From a checkpoint of a small mixture-of-experts model trained on Wikipedia: a softmax router, a variant of Muon for the experts.
Below are experts of layer 6 (counted from 0) of a mixture-of-experts language model. Rows are named router (the router's row for the expert), up (a neuron's input weights, with its number), down (a neuron's output weights, with its number) and show model dimensions 0-159. Each number is 500 + 25 x the weight over its row's rms, rounded and kept within 0 to 999. Numbers have three digits each.
After each expert's rows: "raises" lists some tokens whose logits its average output raises strongly, later layers aside. This comes from a sample of Wikipedia text that the model never trained on.

# expert 10
router:518509548545523549480492505470488453480511478464522519472487497482519517500482452501522509526467478516533527458504544486494539495483500493491512489470529485516557534537530508569517531507509515474489493497500493490488483498485506460516478504488488466520502524489458482494512518523527503520495488515473490536509490510439476481564551487472539494510483512473497543521523492532478499499498489552494519493495466477544501478514507487503477552522528489515495543476481487487471516511536513
up0:521487475476523519487434482487477527462484511495514474479523496490518510500482453520531492482489469517485516499533502494454507507508494496521507518490510467497541545514535509521501490490526515513460495473492535510511475493503496532505550487520472492531527477574516502510487502517508481480482501484444463517488510449470521496474489496500477484529534523512479494520510483517489497554496516514530513505511461460487515545472505491523529527493475523506526503492542544476504490534504464
down0:501516536468456512518477504474501473474504522515482514532525508478510470481467512485467500495523446477493487523465492477495516512467496423500506496464536536478458513478503487492499508470494496477529505484488464534537470510545516484522478483468463512534477527456533499549503512503432492490504481517525503532483481475502547517508486472522489497533551514555494493460522477510511565550459512466481521508476532543519524540442515510472502472469495512491509512523478490500494497463488496
raises: ". ", ", ", ":", "."

# expert 16
router:502546522524480497524497529514527497481475473472481504478509495477490516516456496513524496468505497489500494504489526500507504497498547505508491495480521524502519510487524497476494512529492505467486469471465494485504486496496530488547505532456513487522510520498501464545519520457522491498522480521494498490508482479519496506530520512472489493499486491519516462540569488494475479483519523513492562521469524472512527521519547547496531506560502487466486480493541461484492537463512536
up0:521488471480528518563524497503480506528551453463543520477506480524498479506498489550493515457490517470549472480522506470533496537493515491456498513530499485527507485514487528496496522462563507523495491521462469522488511494522490504491509493487484512521522514473481465485521470501504542540526499514500483537492526476501512511513530520506492503470518540540503504502515466462503456537468519554520530487467492505522510510507479500507516555509463488501463509505489496522514523485529523
down0:536505502508539478474527491481484526536478534529512549505510524455493477482498530492509506518501540513503467478487500497480491515479496483529499538485513481450539501454504477492462488467461519555495499489501528549496485486482536476474514500495547488509453466513506446526521471513488477510470479504475511480482496488469539520489477566524533531490482492497509503490492537522472464516532487507533515525502452475511512505478525513513487496527524518480522495524548473505495467521498498
raises: ", ", ". ", "er ", ".", "/"

# expert 1
router:516487483543516542507477511473497500485501494507538515469514544497519450489467481485506509532490465526527470528521521475504532457496516510522521472504554519490513537529512464502523544499481504511505482467513514446475504495480507525488439511487481468544508486503522486526484517473501509492523484501525494475526513521461481485540525493505508528464477526435526456509500501502487484564522550528536532516515499532521512493526504523532526507506519476469486529485564480489504514537518537
up0:518526478517502511529492488514490490464497477504494504524453504517517515512507494481508509485514465523512508507480479543524492527512496509521521463516484479502494471512492498510513463517486519485509509538461495520522487508501505495482480549515487497509478502509467501530513512500536463493505518489524454490503533485510471480477469501464471518545511556491486528527504542487519473547493486475478485475472498502531463524533493515496481521519537534550496613485476467532505530498476485
down0:514455494486502443528504463521468509551509511514519459476465502499495483515521495489522507480505464471515503501520493549502501511497501516488513505494533493492482542512476522487490471492505484468531520527501459508502515500482545439485512542499492480500500498497504504471498528490538480471523526529495486548485494515484480518464439555435512508528506512483495521500494533454485486508446525534487497513533508540534482478482528512439488495523492561510484508481492523555491511479490468
raises: "(", "in ", "to ", "is ", "was ", "of "

# expert 27
router:548467540514507516478487484478508515476514513495531508484529505467513490456477498521521521495509493461465513483498519505507534498498528499507477472470499473522532461494503490523530494518462488556526458476477487492489470474529538492511464483475498465507514514513520533541458510487513493489516484543492570537528494453483520467471499478472547547502473521503475516465476501464510483541493496527507478503442527472492485486507494516530525540530539498471490531511496479440475532501516539
up0:496513512507499512507482523457495483457503459523528497506483478477487520526477497522495474475526455475497502504509493543487535479484521521521480502514487493493483484483471434504500500527512475516501499498489454491463482467464487504525501474511482477490546501461499516459511502496564527501572454485514547524488532500523500497476480506427511529516529501494503501500490498501489486485496487526523492465476532504497512491517520518507494538542494475509519514489572476490525505484494510
down0:497502518458432508477512490526472523501495532487504475497503529523503531536531487497520500523504529515469549518501493479474491522502477522536474472470499441538512460521473492500497475530493487453505486546462503483483502466483508530472504524554501517502497489501486547484531477506498520522493489482444542443511451456478495508508528524494520504488462545517460489494509500477506504465491517475494508522479526501473548520472472519484498550506496512524514458503501539528463516473501507
raises: "'", ", ", ": ", ":", "on ", "ing"

# expert 28
router:567490499477522509523498518461514495474520509494493526495517525504519486512480474499497533537459489518511526544508502512491478507496524494473479470509545536523498529534532512488518506494530555536501496485519476498475464522509543479489482485498467507503523508505537441509470546500512555487501490502533467498515499515467536427506520475554499527503499489491518498506497517542490533521485516547546535505489506491534497462546496510518480507509527475516508493468527443463482510555541488
up0:479465532521530506475528526489517489486470497495538490490536461492507538521491523488566457489526524494499490521508519529518513501528492537532516505491522471527486539483492462511500515506527499502451523487513487512546567488467505473484493468490537512500530491529452506452517475518507478505523502511544493483469519445523544491504474490466496482492460531483413522471452484524500504482516527471530514516481505489498500480506502508500507495502505493481511504502507454484516496482485504
down0:501504490544484483466481512497457542525497509508489495519513498478513453479470491531489524519465508507482485486507487508536509457516479525479496502519502521519490478460530510470488536513477450462497535484512518502495473522483474531486495486485496481477527514499559478527456490517489513473504455468500503467501517539476476519549483477499481482526512454505562480525518516497485493510497489474496549496468481500477484523524501500520472539502479503523455534536497513518498518507496518
raises: "(", "and ", "in ", "| ", "or ", "|"

# expert 2
router:532535509519472506531462523470503503516520530494511502470575512481543502483488441523505529503541497521477472520506506517514507480518507488494501446501531528523522532494539543502500485502467472550534442463489536498482503442528516517529522512489475447511488548542478482549461494492525552504497487519520517547509488520476513486504491497512513491474505477472517436497473536548485503505472546492512542504454550493523486488474527512534524504496474472465482492472528460508497514484532507
up0:522555507532504489507542500501510499478519535501514506488487502499499489499495508522483447530529493513517465467490487478526475525486492519455491496484520483523490530482472544548490484569508509504500530513519498498488490500474511484525468523514461515505561515522548560512445505488513510428490495526482468493491503513499523490527513515527519468504487496505498467529528462525522491467514512503450494510454524541482492444490472494497430478485470514509537514456487440525496518482504500
down0:530445501528510491525456484509486546540470531473509459479479539500506527492454489528525504479503500492513488500488470517499493492479526557482509496481480477518481487481528532508542469502462543548459500540499479504500565574510498510510505526515505541469517525526547521498499510484483460491532443485503505501515493456526484559522516500503507489517469501471483497487527531514510506489479550514525483497525484499435506492503481482457539516481495533531495489503501442523477520484544489
raises: ", ", ". ", "; ", ".", "-", ": "

# expert 20
router:518523548484491519519511518495525465502530479484458487461545509535528482477500482524539554509501517475505486452491547509502493471539498480528504479489513539540537514534533499519506505526495490484452488541465528495439481502489489446521517513483512481505524573527474514512534527509486510496512518524537526537511527500528449471521524508488483513498490547525473510504470512518449469536496548518477501493518512467538526477495539495515501520501522499481506496511503511484493517520517508
up0:501511499453484484475440487521499506474506536502477495486501509496490502497509529470485457484493497542483499493480500527469528479523513499481513500496488464497497462502506477538553521480481509566541510520475506531507527481491517497574485507500496506471471473528491482500494519500487514484516505490525504524519496501489487514487503482524516472546484515480459546503475516453533493467514499506552527496490482511528489446467491528537491508535526458542498517466480511488553484502519539
down0:523468474555443527488487543455480508528503523478543521545483481503521493517509509546493515485538477464488463492484487528523497511509534534519509487492502489480478490498545544520483519540515476499476488476509489480546503448512511521503474495483488508509523484464507508543500502440519502546487517502507539537452519497573530514537526454497499572479513474468495466502476502505488467453484524490491470516506472461548473479506513508473507481510507458485460493489490497472478540494506521
raises: ". ", ", ", "which ", "'", "("

# expert 23
router:494508516509504535492481537474478515498520496459508507513500512475542487491490487544515487499470507475491508587503495490535508461505531564527503452531539514490548519513512529533496515518504503463460473495488548486469490455490535484534474526487512476513474490500481514507450512533508524507495451534520500466511508482481498491514521505462526493517487540492513484471508511525460453498469507507533543514506498461532468483529537507502522487514518495511486503478501489538485522533508555
up0:486479508484548498486449462553491477497492474486490514488517483465520471481491495497483551506570464464479510537489506528506467512512519512439541523444520528539535514497505502496509486500504472495507488533455501488521499509521501486483496479490520488551474509473469516483445496517515493518467494479509543550539475490473483464520511481475451440488542460492519478513482482531508463488495483546544516481495532520496532498519498458515506511485514514511508512480484517514515477466574465
down0:502543493509515462460514491480532484514500503463494452439502539480469513488510479520511529496520484511501481469509526503479495516539508442550480530529485512489551518496504458421541494518545490476493455507502554503498518463532495487482512511473509521472518517528485528522500512477492504513473514481494505486471508515503465465506531473567479468505490472511475508481489534516470442544497508522506505519487479483477476477524494477548475431494492506489499468515504482494496499498500444
raises: " ", "— ", "—", "such "

# expert 3
router:491498522484513512543504494481484491508515467483531470507503498450547494473523469549507528495522503486501490513503494521494523493513562483481524463555504542520508536500510513488487532531512516489498483510523532479453498516487508460538474491462473488498481534525466454543516522503560529496511495531492521472493434416483485504515498517494528487514576502495506515487476509502473449502512507506461519541486513485525499494503549542495510522532519510482482500468483507454482496479511520
up0:493513456488541498530495482491479513486522473504514501477485504537506455521497518473486519477484490489522470478528481496510467484491542483484470506541534571514518536486537506471521546475486474522527508466498450550482472510523536523498453550455533499499556498521488472433502496490542486515505467493509504470496503468462489493524496551486530493529504516543490501507513518496480520506489541487522502508443476499502436528476535512492513475502483519502499510472505440462502520502496504
down0:488470558518499472484512550499482499499511489499485504498476498515524497506538528495525518494486517475486518446499509506485476494523460507479558496477467504510521537495465480499508508523490540466500529482517481499535486525489531511523461495587478514491470464529475519515512549506446517479483446503495475499500492516486505510531528487535512534508496468524472465467527494491456505514514506462469522491564496499521521514498495544466508507479514490469436513510498489514460519482472478
raises: "ed", ". ", ", "

# expert 25
router:487483511510548520458475515441493486476492465495497539466468518494494520538493459512502517510492481477499466473518500499418531484499479495542517483487540497510514501527536527494509546490513517528485495484496523495501502501491488474492512482471456499530527502480473486498532500490534536538502469513489505523519514499524507465527504486467532476485537540523492467507514537485493493516492525536504536546482478429510499509558532505545540534496542488487467528474530525497479527541524547
up0:467522513489499501499524481515495500528504485531457537467525476454485459499521502526507507512500524427491480535494499534472453502496495476470545473573483539504468513528510488505511486499481506536447451510478518475525475500576487519508517535509519520519512512474522524497486507495445487486495483492505517501528476467524496491502504497465517510521498475541468516510515504496502483474476470469535526490499478461487505497531484527513493512511481474509448508487460539490524500436520484
down0:574512513505513537481495509501516428498482521521521491511513477518471492448500502525528488496507546478489495503522504534525481502484495519474533494481497490487510477510497469546508515477499489526460531532510477476496512494512494463547520529498513492491481546533500530563477488500490501517506506500504536529482457479506523526504512478508540497506488506506497521565478511472558486466474516512487482504539507500540461523500473554474506479510501479506480499480487516474490519482528529
raises: "===", "==", "====", "= ", "- ", "== "

# expert 0
router:501535519497546527480490537453481493495511492472496559479516510478531455503506474538505516510451451534552487476491478481489498473503526491496521515532525511505516517496546478499493564518509514502464484499521526513501495486503504491501497507472495487503536488502509455485468510485509498512541479521509516524507486519465529478519531504529530488519518504517511486493513523533483483522523534530524531535496498492545437498528511488503489512521506493493495511480563449514493527504523505
up0:496548486488517447491536513434507534536510517499464513478497500466494531485484500502524543509452511517526537525538533481528508492466509480523507474460490522569506519548521479513494481454498485477524501511548484515504497481480517504535498487503497523524533488508521445483508495529490497511520503545490572542484464529532466520541490535509520552514504541464512519512529479521450437532507522476571483494486501488495475479520511478503499485505556515478496524480487488508501511523474517
down0:536497484526437510508475495511491470513511507529506501493479481506494515526504518502540540506560536523496484479532495480488509500545538481508464478498474498504497498506527536496492496497476527494531480500462518529460496553492487450479523458492552532487479495471451476483479500470484515490483514485498520516534495525460518471481483490502480416491499509508491482502506483466471520471522510503478506486501508502524506479494491509478489493502537454459471474540531527481532493519527532
raises: "and ", "d", "which "

# expert 34
router:521505530519532496471476554465466486541494455476502520497531547519528413473533479490515514517458475511461491459518511474505499474456498531496509483477500501516532491534538485515511558522517508509497454487511487502461482469529529493536464514490507469528556498514472496509498550468530507452524452498519468507501488533462518486506516448521518523501528507497551500462540520500478486523480482487515532473481502496499465522503501514506523506514494450494498511485502462513449512490521536
up0:500478476533525484489462526512486458506468484502486523490475550516520530512522483483522488501555460443498501515534477502493526530521490502477487517490538483486495491517480515483505533551507477490446479469492507483525465448486513553525513502500490491450480494493472491503522521477490556514495432491515490489491531478492490510483481492512487484472528516530438476494506513516513469513503520488518543524474550473510471490480471502478483500501514492476455481517529550524516545520493477
down0:519527503534500503537521481497497478494495499489507527531454550476518525536515538523480484542519514518534508498488549516494520478456494522489510471537515518543449486486505492505510492521475493454478505505492519509506496519484485450497537524488480464551452506476479487514512503506505503551482501501502492478493479459500448506488499471455504509486497521475506545494532488498519455520455507489477542451527513486562518498499497475471528488490525497530523513460498505497476507468459479
raises: "e", "la", "res"

# expert 32
router:542514509515501544482495504479519474483516468495504533506548497507518497493547425540534508527513475500529513523513534460500489495514497495512493494493490487483497526555504534524491516517507493508485505500467523479529458458487555507544534543468471484500481530525480463538499511464485500495512454494520544555510472509531495471510527512508509510523453496518487510482532517487488486548512468533491512507479541482517525454481478533538513515528492474512477496511497467506478543478551496
up0:500464488493460453528519509504479485494577489499526537528501494506498521461501501456511518503489523568528526475476493479523518445482494494482480417499491517516524527514493541516485491498557510445500523535526497535473511473583487508480459509507482513503460510521495441486472510500503501536505490508515509486493545514501496501479513516517491502491499531509469543548445484514485478495515516469545528517516540515476508529506580495480491541482466482526452499478467425514468494520514522
down0:494489513495501535482484480489485465530513537472480465499516501523541450517455480503539514530496485468500473513520498489523496484509500479502484526531463496545460517473484486483547509507502494520461484505513496531530477517502472529495562494507496521520491476462490532527538506464523501493468546532528487462487493489475531477486521483492506487510503542485508473533456503485457504492501449511432444541520491501501481482484464535471538535509482521510480518507545447452536510458473476
raises: ", ", "e ", "; ", "e"